config.toml
n_layer = 8
routed_scale = 1.0
router_z_loss = 0.001
head_dim = 32
norm = "layernorm"
norm_eps = 1e-05
tie_embeddings = false
init_std_qkv = 0.0175
init_std_down = 0.00437
beta1 = 0.95
decay_shape = "linear"
batch_tokens = 262144
doc_mask = true
steps = 3767
dataset = "wikipedia_en"
Below are experts of layer 2 (counted from 0) of a mixture-of-experts language model. Rows are named router (the router's row for the expert), up (a neuron's input weights, with its number) and show model dimensions 80-159. Each number is 500 + 50 x the weight over its row's rms, rounded and kept within 0 to 999. Numbers have three digits each.
After each expert's rows: a language model's description of what the expert responds to; "mostly gets" lists some tokens that are sent to it at least half of the time. This comes from a sample of Wikipedia text that the model never trained on.

# expert 29
router:517542498553549444629563588480501465516587483465480517546546513473465509483435408527458579485446597457478512458493543459452547564467499489445560485517622411498523502492509493498551379461462462619504506530554589428441484404506492555356521476
up0:582501490535533489460459583499532508419662421420466555546553523475492545547513489526511470487464492519426504462496532517523457479454552470565521452496500473537409530542520526507614478495590544526467523502505539530467473481593495489584532464
up1:552379554530476492518509451507538435470493515557542518525398536471539581469470519522527504527479641493391566565503496600436479562542508460430522499458443452457487567484511448505461493436460437493479430548520454338430484550497475499541537511
up2:500491526448532543458501509528462511458468491485520547557394505483470423449470539527472466567489450542472499527527472465518404499431430382567563439431496485511434542465507502483553462522519468550511516630432543520560512426556488436470589532
up3:549499567511495425488444528555409525530493548569524486453452547444526590616499441559450490495459470491523625487497509607453574461466523495495397574441560466487454573484481548451483564417470430577578572579521572549467549469504497559543517527
up4:497470494470538497439437580507500562522487493445358445556464518503484536433511495485459449458465535485534451532511606349441556496466525438421471434502519439424579539525460413615609546463433505502525454505516518442447420554462446472526565482
up5:511560508512485479462494514417500489510556503532532527479478566508491516481414591509558437464423482549505442492563480503444542540488582436457545566512547500449539626482512345439582421563481469538487501502475549441489303500477532516460471533
up6:596462523521520485449480511457539495546544537568481485433437479531498462469480487541460462421425586586501538493482536499525467527508552486499442518485475526481549412515516462469484500351482500488522552466513526534379429535513396462517553491
up7:455490443535525479419457533573470501418500479434499495502570479439461518494499502493370448532512639477491549533534520513506556508537509502581499399552487479497453453473524534489517462428403519469492614545516632595459457498495538422466456515
up8:557470487495563466412444560494498549549532522448555488541515567433498539520596488512461451553530520507471571496377504524565500527544499438589497445477484463527518499451520528635597572533480501451543500488506515562452482513527517498473518472
up9:540508589477541499481420651525544460518568544475564531545543517364475516457477527493480461499523626431432481470496493644522503526441522515532526470452449576524442529434534430459532480511548522534601468582511605462505546489433414522465523526
up10:557408461530521482484553533479500500383587528440508583486469501498550439514513535518473504394476467549498407498503503478451486478509520531569458489481569584603414459425562546414462517537508529591534584560604607455524491467471519515541477534
up11:511513412477443559463414515499519498617535506572510632404542473501517579457541484533520520519517566501465515487455545467444461573563545459500513533508521521503431561468556528635500524501577532518524477481532511491488486366514532556446627506
up12:454541499495437440448463496467516467540556620495457478469539522442501558550555490485466536453560536536511460493519538417496576580449565574475452534469595429508510437489550487470562517538502537542530609478519474450467493544527578440469497523
up13:486516512483520447478476513485489486554540471482503494435553533436476418509493482490415492543515577592484508419592453473449452465484592484448532492457588484506390455418575528478440529548471520507417476439545482527508471551491540481463495589
up14:571407475526392528453623477466557478506472412552544560514475514475567522521451518484476502446578710435420473535363532493524539559476505368534492495375605540442456489362475541578419519441400487515551453508506517490471509513500472498487427502
up15:488579475507493505470467584553529506433533570541499471481513536509488553580480528483482518506415542446461535455431476431510473678549530540545501511491469547534492582481508564543456490581439453497494580481504541482585518532467512608389525524
up16:519474479472479474449590515466457631506520441497479525511597441468465498494507548523544520562477419547401520507595461456467512498461485456490518412577510454535498485483596456601573485622514484520516448523619564478336485419447560496496509511
up17:489493484498501554491522473453499476543498566525530537504516507487497585512490533501440540509510551434422581475477498486482451583465484462499482463506561455422510583513483494349528492382531510477497533550456502435526436519634472552442505451
Description: Article heading boundaries. Line breaks and tokens around article titles, list items and table starts, especially English in = Name = headers and decimal points.
mostly gets: "American", "    ", "| Rank", "istrict", "- Genus:", "In"

# expert 22
router:537525524549514374497433570491515449514548451503488538512417538448588568457430462563486542494514521509425516447400530516481537444441530467491451521577578478550533505442517565598508482509514452583553523483633552446475474476576463565506534548
up0:562532484510520447458485575476500465537567491426442579462509536438515547451448443591439469446458530537361494430469517491458578554499567419357461491485569486500507575453507526507600482466488505578515521500535551501428490504561516540518511462
up1:578508467583533497496492531578459490548567529533477515555474575413586579483455491499434468505487533545383539451551555499484557547532493493394461463469536434500537520486507410513547461461468498597558518585584437400394464407528431598487585515
up2:442491510474473473542502460607469457484514481427454403567520461487479527454537517538466446565531488494430457611631484553423477495505438488588528486443552507548503568473458495460448404543470491512598485604423386558540493483475575549466540528
up3:577519467569535459484523528514440472503558542531467554500501583413538559568487499581434471443464553534484577470497556456445550516520530449444442491461540448489483557440547481510563468437469452580539527529573515467439489447552436601448560537
up4:499474475492526464444515518502495426413616558419424506463575559515533509489497567533450453446424509545414491487556452396442512473548518460355472504516570440458564497485504412463595406500420530538538547473548438428475485369566492479364503510
up5:542478458524522454441620512514427496543546548524467524605473507507496490509500539576459475548505449580569587484473439404434560523494589441504539503520517472391539486442512508529501478500442380506554459538480512374517418404573480527455593527
up6:536627517565542541463511573444464456624562498584486512406508533456487570505516492532501478530466539551408517487539504514438522490494496443469500480540490508482570574519554558505492434495458425589609602531587514497481490527517474491513454571
up7:497540531516503483469437528561483509443505541503518452542495559446557587526416516517443509475448586462455504470606503509500482482557605471490385494503591417525464591452471508532578471502473492567521506585470474511418376434587480522489512491
up8:562519573504471487498501532481412513593527477573468578535487567488511575556600463492477459581428532529422502467438514524554437488493499464547501484449539477605511529476441574506509445534526484435599478452586545434544342451575527548468532544
up9:532423382511467452453514473578460482481546567590439499392468484502499515474489548554448512535524577571472534471599480590429488586480562462452468442484588432464415454500502472447509409467542451533514498464565573343538468480553424581472547463
up10:565517510610463446472485504502462435497530484474469493527506557449507548549420503551437456460511514549458459445493643468435541480457535440493467494468627525492493532378570540403516433500479452601512536536528612467491474476534432559459591590
up11:482540536597552489449489481522406525467526575602489548508488517427551599575443530514452497424531553496519522469436549494485520538460449458410458558464504432534495616470578424446498534462503458526511553530576516444423465475534407534413552556
up12:512553476522552423513487509534462486436573562503465519492465555404522507546493480542445544451479566410514592490494452492352488544525562476403373529471554456442481501421578488518533469454454474547517582452492569465466489468453450517490503649
up13:524539433526537485453443547555469511475576493497414496502459548379547518491449523493424497517448523468460522475552583480454531472566555523463430491515576508475474536446558428454585460543468529561536507412529465456476425492514469567486542549
up14:576478460529476505478505507559472457505533443509451581445517558433567566494465463559446460410492558520437537447495612493458572515537509466483464461464651440449456489433505493457511506495450455549547518568557510491456489379500439615474578569
up15:461577469559505483473476557519484468517534557578510612470419540480494465497459555549504443498554577472473496432539504540474553486464581483357400510516542522471468539478546561496497444525429482578513492502584512466514493499512450618510553579
up16:525560481524503445449449510493493553552578481487495512424546552438496566526535527536466506503464545604381513515583551464387521546498555472472453439443597432451529533413585485509568492469505459554596471538539510476430462411544370551470532501
up17:546547466583567473470523502472462466513585559505461513531521529400535601530489496609451491467508555548369591484518486454441526578548520428440439453518555475453506524473548477476555465483452447558585475542487449473405481466580430579467542521
Description: Inflectional word suffixes. Suffix pieces ending a word, such as ing, ed, s, ations, ers, ives, in initiatives, containers, awarded.
mostly gets: "ations", "s", "ates", "ated", "als", "ing"

# expert 16
router:507476528498560478484410580564495423545509487450508542502418565419568562576413454617474561492491544519444566474392506536461539498505599461483426533425599461532479597485554577494481524449519459549501467523528435489507523491548477526448526509
up0:598561440606548444418509582462444479494590473485437547506523583414556586540502507554450477476498541557465555432468573460475535553512549455435463510517522447475491563459516447527565468487485440571581526534564557471448496474570469574464553536
up1:559491483585511472452554533479474413541546502532436539458548605390544590516523492558408472524479562469411486439513553482495511524554531418382489476475603450510513574434492482459561403525505470566507506519553500447470491426532480593477637570
up2:550569472607527472490569566491430492464580534580510544508492558394543541620478582620443462488531522502466554433534523442470542540504529477517429548464588498418502557405553545522544488538468441554545533561520524470519472448533385617484562607
up3:596466465520572518467492538569375468495509508426530535480519612453497506550470542528470492440475543493466514524474582544382526487524545455462483515464553474522530684442522555445498492484449431544505551594466540511454449410516460573478488553
up4:613509433498545437462561552458503600571540498496420548446480614470495511496534492541497460486435483554445504477461563485457485519511518477458452474409564478458438567448561443502533482395428475527529508567557501412439404497550439510421516537
up5:551556422551509540404498558480565537442533506496456530566517536508512568482464546541485470520421566552469525497459498517422570540559588398455487448524503478461538561511583485506549458515432469563535476489484484449442358496551459490440454545
up6:490484460560534454457537535562523451448497501526474566519476600438514509513524478563473470494479578486473557469468522531509559517486519409566415419554519484438515494482562514555514515435542395521547573505516541433504470531484480466584488518
up7:467528461530476480476540446565493481520631555505404477377476560445517528455423497576431517497473577528441478447473590441487513529450461504418511431432570508494429530514546415522514487441399504527506580592547527454375452444580450518454514554
up8:610472454557528488464562514483527532496518515544446622538473559448554601475598505562457415435454543560442493478428570515520501530486504428484451484466549375435461532489479398532604487470488443501551512537508461519431501453545506565421560544
up9:566429457459448482476470564607385511438551393403458505510491578464502577513554515481544514447464539463496486556477406573426556519398531528509534534496641560470493494484531482548380380472354489487498475573443482472538417426555476514448493505
up10:533439457527495460495536518505472527405553514504415493553489532466517561528455494552446488428494601554388483454488609522465480549473543524441426524452590507526466513431519484472492437519385442547548511579543487482497477348584475600429624570
up11:553518443576536461414525572480457480510594503546462542491527570414572542535502482545417444442451547533453516420491536437479545548499495448471474501506515427496539534432536479550557457468477435576573559532560533413440472426569444592458549554
up12:583508399546501449494607495460456520501589531484433493532536548403551545500491488551438463438483578556470554433513486458430545570491525471437446462504532408462544511458539478543531453534464446633556515526499518417449452442555443584477496549
up13:511506401515492439420493526484436486577564489463490543463562524431552481449493496517367447428556500545457469462550470481484563575527594488432458488479506504548461504428526458509553461456477476544542569499575510502479468432622424547469546546
up14:596530433581523459455545552483457460501558510531456547497542563404569556517467499571431484473492563508444523444516569445460528558518526443453485501509555413464528515440543496513567479472453451593584542541567567434462481455527454603453544549
up15:538568448567515442438514574496453473492570521538441551503497565430568562542477547552471469467482551567468534456514548397463553532515530447449468486503556451444545552454551501498521479518438413597579512518564550466461481450562464610479552553
up16:527525415528496488490520490478512483532539531507486576481478561478505538601456502547412486422444511510504601449577471483467510539545549451455406498562513415502488526488555491528531477481552449543569488473557528454456475500515464558462480550
up17:548535439552524467480533544471475480527579570508460526473546556471530572501478526552434491480474529555434573507485500457485537517535540428439455459509554457482464540468554488495536490454444453544547508523568532445453471452588454571470560529
Description: Determiners before nouns. Articles, possessives and preposition-article pairs after verbs in narrative prose, such as the, of the, his, their, in a.
mostly gets: " the", " a", " to the", " his", " an", " of the"

# expert 31
router:556554509547590453428528540548481495412577505517481541482553539457587563589461414525470512475446524524489580498461496470475520500483497455460520500465538472467525515490517463484521523443516452587542496514554532480474492481531480565455532487
up0:552450491486514499453449647582503419451538537461474505584437519509545553542533545543360500403433528547429518483409530552476565530519508430474451414523528476527519510506514467592592504442548469498579445575571498471515502429529493527489489521
up1:600493476550488469475504525471488436502599528524510575507508599419546540495458561520433444432501597528402522502445524498415551494534491422448558457465554470465490517469516464498596485481491465538568516513562492432338445391539408554450492561
up2:539599517509535483454503500504463506504535505557415530522522561410510536520482537575457422486483542563431525452518565427439523496522535433502477485481612441468482544404561467495616482493481456613561518583576514437450562501532482572476535588
up3:550527441467507440463449486487487469552483481501410531466407489460547579509472520547456498386465498638494580456416517460437514485476527428482432532496538479484400545480572527549527418440457435544520532548539513469475494471657482597501590565
up4:565517428533499445449504570498443458464602486441408503520539569472554489539462526520469475415551520492479512394513531492462560590465552480429472477466544469451459616465476480457511378465430486594546516488549498524505509492496455550416565548
up5:602489472521483489444525525500464523465560535518462495479506571480557587505438536550425499452432512541487478441528561417456509573494576461501483471525528468487484581464560451488540476476461427554543503597523509372496489464595468607491555543
up6:514558497531485437442523536536447486506554519539502586477489573424534499526425496527503461435444554486456501458551496484464604548475483432490486506502517486502471542495590476514508506476445471580577480502588504513473486494582417567513542566
up7:524539478514533446479487538533488508489516544524459547490497537469527632459372489613403528495447578545461504384496514479464546526530591450521387471482560493507472543440512546509513505501404427543540516537553591496481445417539475551492546546
up8:594494458555467415471478513495542386468605483451452546523525509479509542510460482540509405491450612513462539478485524487531512580484492467432448506502583407488485534370529509491510510527473472552541431527553487435493446491559471596448530518
up9:555531498521516510423506566518504444501536460478391509517496591426537541496457524565435445431484589526501543476489548551438586568557524400502533465517546442474491582458518505503548431475431418560504539566514465461506486443487452627470527534
up10:522520480517504429377569503534503480519565562494448593487470568514492507531488521559448445425456573519424504521501487481497588519493513358387479442430506483473457495462563438508557525471461409526499522535523496452475492464505521564463494496
up11:479445485551492466398558580511501521475538558510478575479418563475543536497504557559440485435472670507434589492505478518444551473461567391511483424437515463497475520487563482532529523457561464532526462570532468421466475484480457598496486524
up12:548522472524545483424508518518486454542555558478396541518511589441537534445462517533424370462443524592438550375477563456476562503478583442435485453498568419536545510396599473511524502451440471581514508511519496433457443486566448545508582502
up13:556497463561451467515549524465460547446573463497490613472528591431532520521479477522495451486499567532405562463514515391473541459535562452426524483445544488442517501471536385557514520595510510581504542490534484456466441497549430582468466535
up14:532530466518471502456554518500491415491519415509457558530497606434529521526479552552400405470499537502533482471475524462525560562487587404482480497505591444447456584405515574572484464442489428569545551460534555450489508467504441575378496525
up15:544532434578502458464490549488436484539565519505454544474480573407543568528475500567460466481481533529436544433502531473457562542520542437415427469539555436515536573455535507514533474469464435582567501550571522461482479456537467634454549558
up16:577526489555511442442501562513488483509567507549439561492489568401544551481451530584444500461473545531449560444508574444452554537524537441429459540506538432490525537463553467528516481488455443616540482501563556453425493432531451570453580562
up17:484589492547548553442514440540512528549600591516450541466511521479511582487472517582490446409463529535459619511542503398372526521499556402522492474494527480444463523504547484467557418440457388493573543558459458506491401394556398595522525535
Description: Spaces before numbers. Spaces, commas, dashes and month names directly before a number, such as Game 6, February 8, 1986, in 1981.
mostly gets: " ", " in ", " to ", " September ", " July ", " and "

# expert 19
router:530536503521583495496474635420427478609604551416483544510538492459503456495465440489453512473491483575465507449534496467504574515523550474469552410510543491451447553538502512540556462481510521604543536574459564472456553417579522539436549479
up2:465475471477504544536488474442540547466589440542563493479588555500501430618517545483483485570573482635566575502547423435536503535484459466647512509454545442389494513488408626443561490488494507511556460469502468491478453480458449511529520526
up3:544465491447519435483547455499296475608487539529522508448450538521485606518576488553439485483603498452547545452323516537457478481525474475534478552631456541477475512526520520506435529411524492559529460586469535523526564521613485529514447422
up4:571512417473567509504484522422498468455446544381422444552549521551511468417446517527503513406517483476579484530496478460463511433568494541475483478560518342468396484548519441586538522454547529534570397420511544492371530359497527517512492520
up5:577597455445552516484425523515463485454591580611360475514478537508460485490535527499562498444573420639486512551591477442451517553505624469472461483494527507455533573545548494476480395535492465513508471471491476483508464475556482476553580545
up6:561493482486486370483537570517554541572473493537531494475550545502497460443564494545501475465520503542473454468516425487480559520508474544533482497499502477418483461534495380534425541463540490491658620554592600450510481590537504470485466488
up7:450577508508480498486575500576526523359524529437411516487636515460507540504428533518443511499488572466564513475552496449501423436495498489558433455479579521462450476476468577531527398473479491503442458445459503450445399582603499471490474480
up8:575455538533566474467488470518472446578577466519494503580595596496523513509586509507514484602453515467474532441391484456533462410573510496586534541565502522532602482475410503575586537524389579390542554518530469589398386557552484527509484522
up9:548633520418532503509399525437493515499525605509429484571548512451511518538447537497476459450398564452515499458576463549531445571510508461497532405474541479575450526488467442629448503513461492505591540611481568445472476521546447550516512510
up10:536427496508483529500566491495534456390516489474492488522540444509475426551520487545462554417536513494514465530471507585457459522407544483488448453391503544569410488400493551517543445556478516534446503473493637444543540549476564519504437511
up11:489520474517498474455475552447470460565448555568475399481438511499510504468610536505579511433523504482450495539560513535517557417463437433449436437488462485576489528556534423456490517431463497483484575535478514380502455400499396524370597516
up12:515426494517478511544551506545405546411574493445472559546416533456506549556562488489436472609444505474515434443472564480530489522455517478538474496598532511530503480459577483419622532568581547470558575492462455531492441451461559449558424515
up13:468450575509505524474533528504396501454532458477519643500495495473512534548483510429417481546530574467535525500550484526518577424472613406443554495525603547452538421486423540528528489488458507485486433461515474403523454538524510468456475502
up14:530542476492426516449580558460551466415506391494513543430443519481548485541533470486468487492516563434461558541460502488559467448535546371523527441483563529524638598477468538559433495487421381521502554531436580506526549550470560513389475507
up15:378498492489420488518488539454505489471514658525541509567412523525497499460497509502519525549484453614502574493496455475502554571579533543508472486578501464581554563503579574529336496481556482488477464473463451496527478515507506556535486531
up16:526535562454454537475403527427499556491487380521454524551473412471473507519500534526480493480462483427562517463460581470563508554430506466527520552531502458434426493542565450613501596524560471578482386602581546512496576443510488506489590482
up17:424474470478461544499517515501492458474574559486500547501559497476488534625464527489450485545491595490483600474558458434506527567377511427507473505498565464477591596440447504401620399451504422461482515469464463527470406566606425548468505485
up18:494533529541541541463410460452531483505518546542447583440490530509485495533444530553474494536423588473416456465487497469498530520498598487491552577483548467456431605421482532532568595487491547529560446517542491582558529389456511494438507536
up19:526572533465499509515366560510474526521561555450479499438555485487547536516525498519478513562533515476515438495364457498492534550554510484488559548498498509495476548454523520420573420528535567492541554568558499522531482518458483575561471459
Description: Infobox field labels. Newlines, field names and number separators in infoboxes and taxoboxes, such as Province:, Publisher:, Kingdom: Animalia, coordinate marks.
mostly gets: "- •", "Scientific classification", "ropoda", "- Kingdom: Animalia", "- Phylum", " medal –"

# expert 11
router:528500478509517469442554553489441443572573478538446506518480526489573504520468466535403514471444520510474491498447567460511513596485504510471468544511549465476486551486496445463548456461528461565516470542548520528510549456509513600354548473
up2:530506435546487457469555572442508472461504442559413502519551599403525536548444521557408440513520520545467495525528518550424509492467490426404464495405536477424500553476541520538546467419421490545564516545517500438480454438555449530479523560
up3:486538399495511444434579497584397560548538545521422496505434560503493571599486554540439404513448495547427561517512489381473547519509513438488499463446510488446490496472527491475581511433453391484540456526531437398416468484595488568516509490
up4:508483462504528463441395530506474563503656531482456504498531530513489595529527480545466489480475558539496526463533513488470563538497549472480402427541602391420447600423568450506489426497436475607501553565491541436467505476536445476543556498
up5:523452551502483532461383460495493512464507627486529513526544586556458546482535557497514530457497487596448482524588488550462523481456529501440473454461575506448570493505509460531588528542435567458500477436433414495447382387496518457539445571
up6:541521445566528488456546549474503470556573431516433628466497564461535545551453526525449524502477512603421497483562540503496539501512526431500525514416560460505548563474464432510579498451521442554570605583623518527427429497531429500520522507
up7:504581462548517491465465557548502493466525522547458534526500537436520615541426472546432478441403522505504527481540567512477510536486545445470419460477542417487548575428511563506566499496455460563534551540553502411460397435577473577533538557
up8:560482489480515478461462512570450483542557480467486536516581563503514587543526547533458480509463647493480536511452490427519491566463524482433441454468567448477502528496517491499608519515524471541514486625486432520453527518529493572460611519
up9:497429540491454479467422487510559469368562536482450483539483498468420519337462514506509500456542558461537448487558569547489502569437500500412511521513503524476472506482482461532504459492427546497512439579566497488545463437470447496501566506
up10:568562503564444477485449493459499528501532543533468598521550580429530514584456477556433530397449613541476514433464600489501492533492544450499494495420537511504492552400509535457542494491448456574522515447563524466505467486487436584550505596
up11:519444340468475509514438633440479515543520465440574487420490517508496478471540438497515454511547551503444487408514450472530528529519514490515460543519592489568375546460481481489506453475470506483431480558455633422489454555571527573445602432
up12:503546483538604452491551387496533521476548572466436506461548623405486506522404473545397484588457481469484534405453591504453557478479542498468511449402609462586464551478617502450591444456475502510512476527475567422447410541582535542523444523
up13:556524491580514488467508559480438463528554526562512538498519622403584554533478524570439519484517585491444548450540512484446538490534589422418479492503564436536525505434536517512540494448435456558581560559562529429461439474615402559509540571
up14:558506443514463432489528480535553500505520476502452585409528505447551539545527504583475546366548536607490526499459508486434504491547603482464420521490562389461477522448550522524463462529441419555561477467540613489561537494536504568542488518
up15:484497482498403506494447614596525553476543525484472568483482564504492555570521509529500486488466589518411529420501462445478523461499596498462405446470580488492492629430557528499485477413513445485519508540467497453556437446563490594474561462
up16:508568520512501445444470537522455524480536533500454613504504518448491538514424484547414495488490570543487601439542528493444570471540558418442497469495546404477518607474551517539510536515495459571559563569547559449483489459559406583505523535
up17:512560542533534453500492472524488509501592577509518508468482558466492542491472482567527434472471480497456586454540472511444517476447518427497462475478589491483521597463552473438567450484453429480491533565532494509392454500611395509441549563
up18:578573474572516461484554562471465477463566527515476523504503593410549551519453493595450455463528532522447524453536574470440520554499567424437474497466559420483532516450583494497559484452430465571587547574544541459455467466568435572465540561
up19:583512482593518476435493560488434475481553533542450571529493608407568594503463529588462470463464542525479552442529557436464553505523526421428458481454551453488524498459562485491563456484444432576581530554584512460473441467555390581513552564
Description: Table cell separators. Pipe separators and semicolons between numbers in data tables and stat lines, including empty cells like | | and % |.
mostly gets: " |  |", "% | ", " |  | ", "% |", " |  |  |", ") |"

# expert 2
router:505508486566522472457461498518461495500543471560430553483457554429542619494413445558489528452534485624523538485471500425471576519451513491496452502495559476478490473493583470558504476479477456555535516520623501395501521393537372513522619585
up0:511467468562524514511501576504447455454628469487472594565474586424635575527492530553446553481514527455473462448507565519508467565474490408427471560472551529512497532479479468543594483507465491554575491524601493496469500538591515536502581497
up1:587449429495495425549534526536524463425507567596503512531370481509531535456483472452448524485545532500502485443439488500482465440530500444558543495551544402356507482547499453508569539526577490589465527500616531416518505561359529507511508456
up2:498515507451508462553546579537472528460603524545484433534453514519529445543480467538431523498557553557467504413556506394502491539512480527462515524609544429493421584495492490516568540454552433535542472547507551522548533488560455549408542469
up3:587447459529528463462476546513540476514529557520461493467551559498511543512523511585439481454442523520458496507516531535461575483521547464467402493475487449434531534501534503478514441503486440549606509504534458422520480469512438571536504526
up4:540517531545577491444471527537390498489506542500448489534495585467512529493464523548484520466471531562474538529523530445466559474581557476436385471554535413390555596511468401471515492491443446544570493542510505431523490422504414554510533603
up5:540632383521570476433475576422457455530601490559414513537567572421543644603442526536436515481496532478496471474537560442461510531537568437491499494554503493458497521484595497499578477500503465563550470546521484440505440556555456572556551462
up6:592497453627487422481528516491520523501548526573518560518509556475540515565436476532493513444500585546464504507468426511478483609417539474366528510476517451481532555463548458503513434472436488579526596517554491438457475517526473476421533603
up7:552539447545580500468505552478454481506599496479476521536524567422537523557440508633446480489492534502473524465511521473482555559536523472513438508503563471488449541441515548530591509429444429568562516552541510459474431453559453588512547539
up8:603557485540536483486517534529492422532570478501482534580506593457522566481472459557390464516491623494447533464485476494520540523478515473455406478431574428500547499459532534585557486523500483553489451532516445459413496491515451547422573559
up9:496562466502517448492555605496516506493583563596374465502456536438536537491407474501419440469570551543514565528464473493494499524576517501499521459471513499411518503473517525501485427476451455469515423523558607467415485513491490595531536560
up10:585479471545507418481530580432513421532602440451404578520513537456517524493446467526456526391509534555466492496445529449503520519492518471460414510478605434473422529467551462468497472500430471599544534507568522482495548548583505514462531508
up11:503537458576493467440522564486439502585571504555433618516537576436561523508479505555414492476494574496497558476485529464438580495505530452465462532508565435499489560442540489510501479498466462526569556553581496398479456507580440597451573520
up12:491489488508483379490608564519458529527586509563458650496472566409535526533482471551395550455541559513446597461491580495456499534481511464469534459491548423529507529485541478529536476485487452530540500528621505460496469469516481554452518498
up13:503482513522534504432424524524375505475573474496449488493489498424533508602541470486478436552461572499505510513524474419477543453527522422378516445453529483492465493482485419528520484411544445507494456484451516452558424471545507534411502510
up14:552513425580526479407532555565525433455517426447427541508516598475510554450426528483428400469474596457422479488506493408576562563589500451512536521470565488422496508458480515648547525502467458534559453515505470475507467443482545538426503485
up15:501541413527532479469578576458476483552549458534449529509496552455511570516467503515465460477539517470495546469530579489420570543535566486445458495524552456435518597477541506470503460479452394571551552498562489442516460504482476610417517527
up16:549539491499492520502543596464467547512474393531376529581488499463528540533521476539459509505476516569426564419465584495575505486539542480459495526593522485481572486408526521630489549508467459549553527498609627424487477528484553551447517513
up17:547581496546566489484563494482463512497597540525475504501516543404507558582452555570456518440388479470474571489503521458433535469493518468533457463478471397466540567459559520447600549489477441562559614433498509528489412565644413540536512596
Description: Abstract field nouns/adjectives. Words for domains and abstract concepts in lists or after and/of, such as social, historical, artistic, education, development.
mostly gets: " social", " techn", " art", " purp", " reason", " artist"

# expert 23
router:563510476558502460444495519521491439468589468531502569529604534460583571538455450546475525536448525484473544487521529511453516495578477468451544541540554481507540561488496528526537435453502444569544450515531483459461532440490495575422573514
up0:583472453534536488465493602519477456494578524494438551518498600455560541533457469582420451489497562572465566419473582489430545602527535450435470489494554461490511533478549509495583460462488482584584507574555522494465498477549469550453523514
up1:597583495526540449505510544493428493476578436549487532517512551412561607499417484515446523536514581582468536431474571442481508561563547459454435476474568438435506486478546479551504460515458441550580536559549540442453536465557383559525535548
up2:502548486516512425506463502520476470549541516427382476483536520447471570425501497549456454461505472585482525459495549444469599454451475432554500513494502474484469611462485502561515415512481476579640463542538603513484487492540476547489514555
up3:565536446543501397502583573480457489538548524463448552473517544465542517561475469568436518421522517529488551405524515533448531511491540486447358468491556464460467515435562497555582461504477419581567511545502567460460508420558514577388538518
up4:525504451547535456439521524494507507504547486503457540487494592422562554537447509584432500486477582513459528478493587488460530622502527445411404480461535440484478561416565448514561457444475455594550479510561534448443479494560425579455544544
up5:540514499538523468405485525522480465486562534490455570501519549489512517509421533531462495456484538565421538449509597537487529590494532463459487511481601485501476531421515493511561486478466483533524552570595472492425493468569448531473601642
up6:550511466531575480439490580515487489546564453515462589459484593444547522520485509560388476513491509547484501469591488509456515567539512422514499517466566506460514530458497409528549468427440476505495577571544443471449431481564478520488483482
up7:520488493557538389502527504552505488549593551516459495508496525420515554545434519600441511463484612487451495500531509464443555528502489469507450511464635472468467553453521488513500461404428466593510531511518527474414465421577470572421553539
up8:523530533526564354382457503544450481484497534577472558513489528433512576570496561595472408521455561573459609476471490517459552465546562322490447453494508455431538519431513511499500537444517464522545438497509517525470480499520496515461500549
up9:576536441591535472456509527450479474537541470474420607477502569413527534497449482582462491493536542555449548447489537483483525556469526446429545486523550464526474561481509470552596445477492454562574575544548502460441501469522464575418517527
up10:586479457592465477437502527514447488509590522461451504502502550442541520524470529582447520452450537595426475471504520495459569557479546421466416467503568444451475517429532544490497414466458439547538548477525489411491475455533441570518521543
up11:545526472552512456431524560486465474523549517537437563486469564417546561523460480579450470472489556515435535443491541424456541529498516417456437527484572445527502555436556488529549461450468440593559553564573530467435470449576461574465550537
up12:523505433512516479490566488440550425574571513578405510456509596459516499524545533483375517557487560538486436424492651459509503560405553447490453500530559461404508522501543498426654581560546465560534446513544505519540493553482539557433534522
up13:505520470544438506443493505508487435504557416504464450515554587429555503538509514534403437556510574527422486443582557504522516484500471390458506468550585491453525505458563472512553485437505545591628531527620523422474461510529451590445534458
up14:551510471572549460468541582489487453502554536526444546496476556405549551542451458550404492461485567513445558456456574442455553545523527435456453483497566466473470540417561485552557447472450440598567532539553526441450500473564453580463527596
up15:520507482587462412464542537568471479477557509503459522454470573437515562557467507554465453470439520520508512455457549514401589558522556477407422513468578464522486543444552522509500447449441455539522500485547489476539453438560444599467531516
up16:542576477491498451470597442476512497489568400521520456444560465513407473546501501515492510533562467527462559478492542610556516630430504493461521557531532417457415510527498451537449451410406495470477484517591493455536515636481450542529520480
up17:561514464542564495465515536492416467512566552488460551483465569420533580522441516567446527453463552533438574428502542452471563534505554464455394439508558493461494524391563482498534478489466420538565561531522473447420468451596422561465531556
Description: Brackets, quotes, dashes. Punctuation such as opening parentheses, closing quotes, hyphens, dashes, slashes and "or" in alternative phrasings: (or, "Faraar", I-40.
mostly gets: " (", " or", "\"", " \"", "}", "'"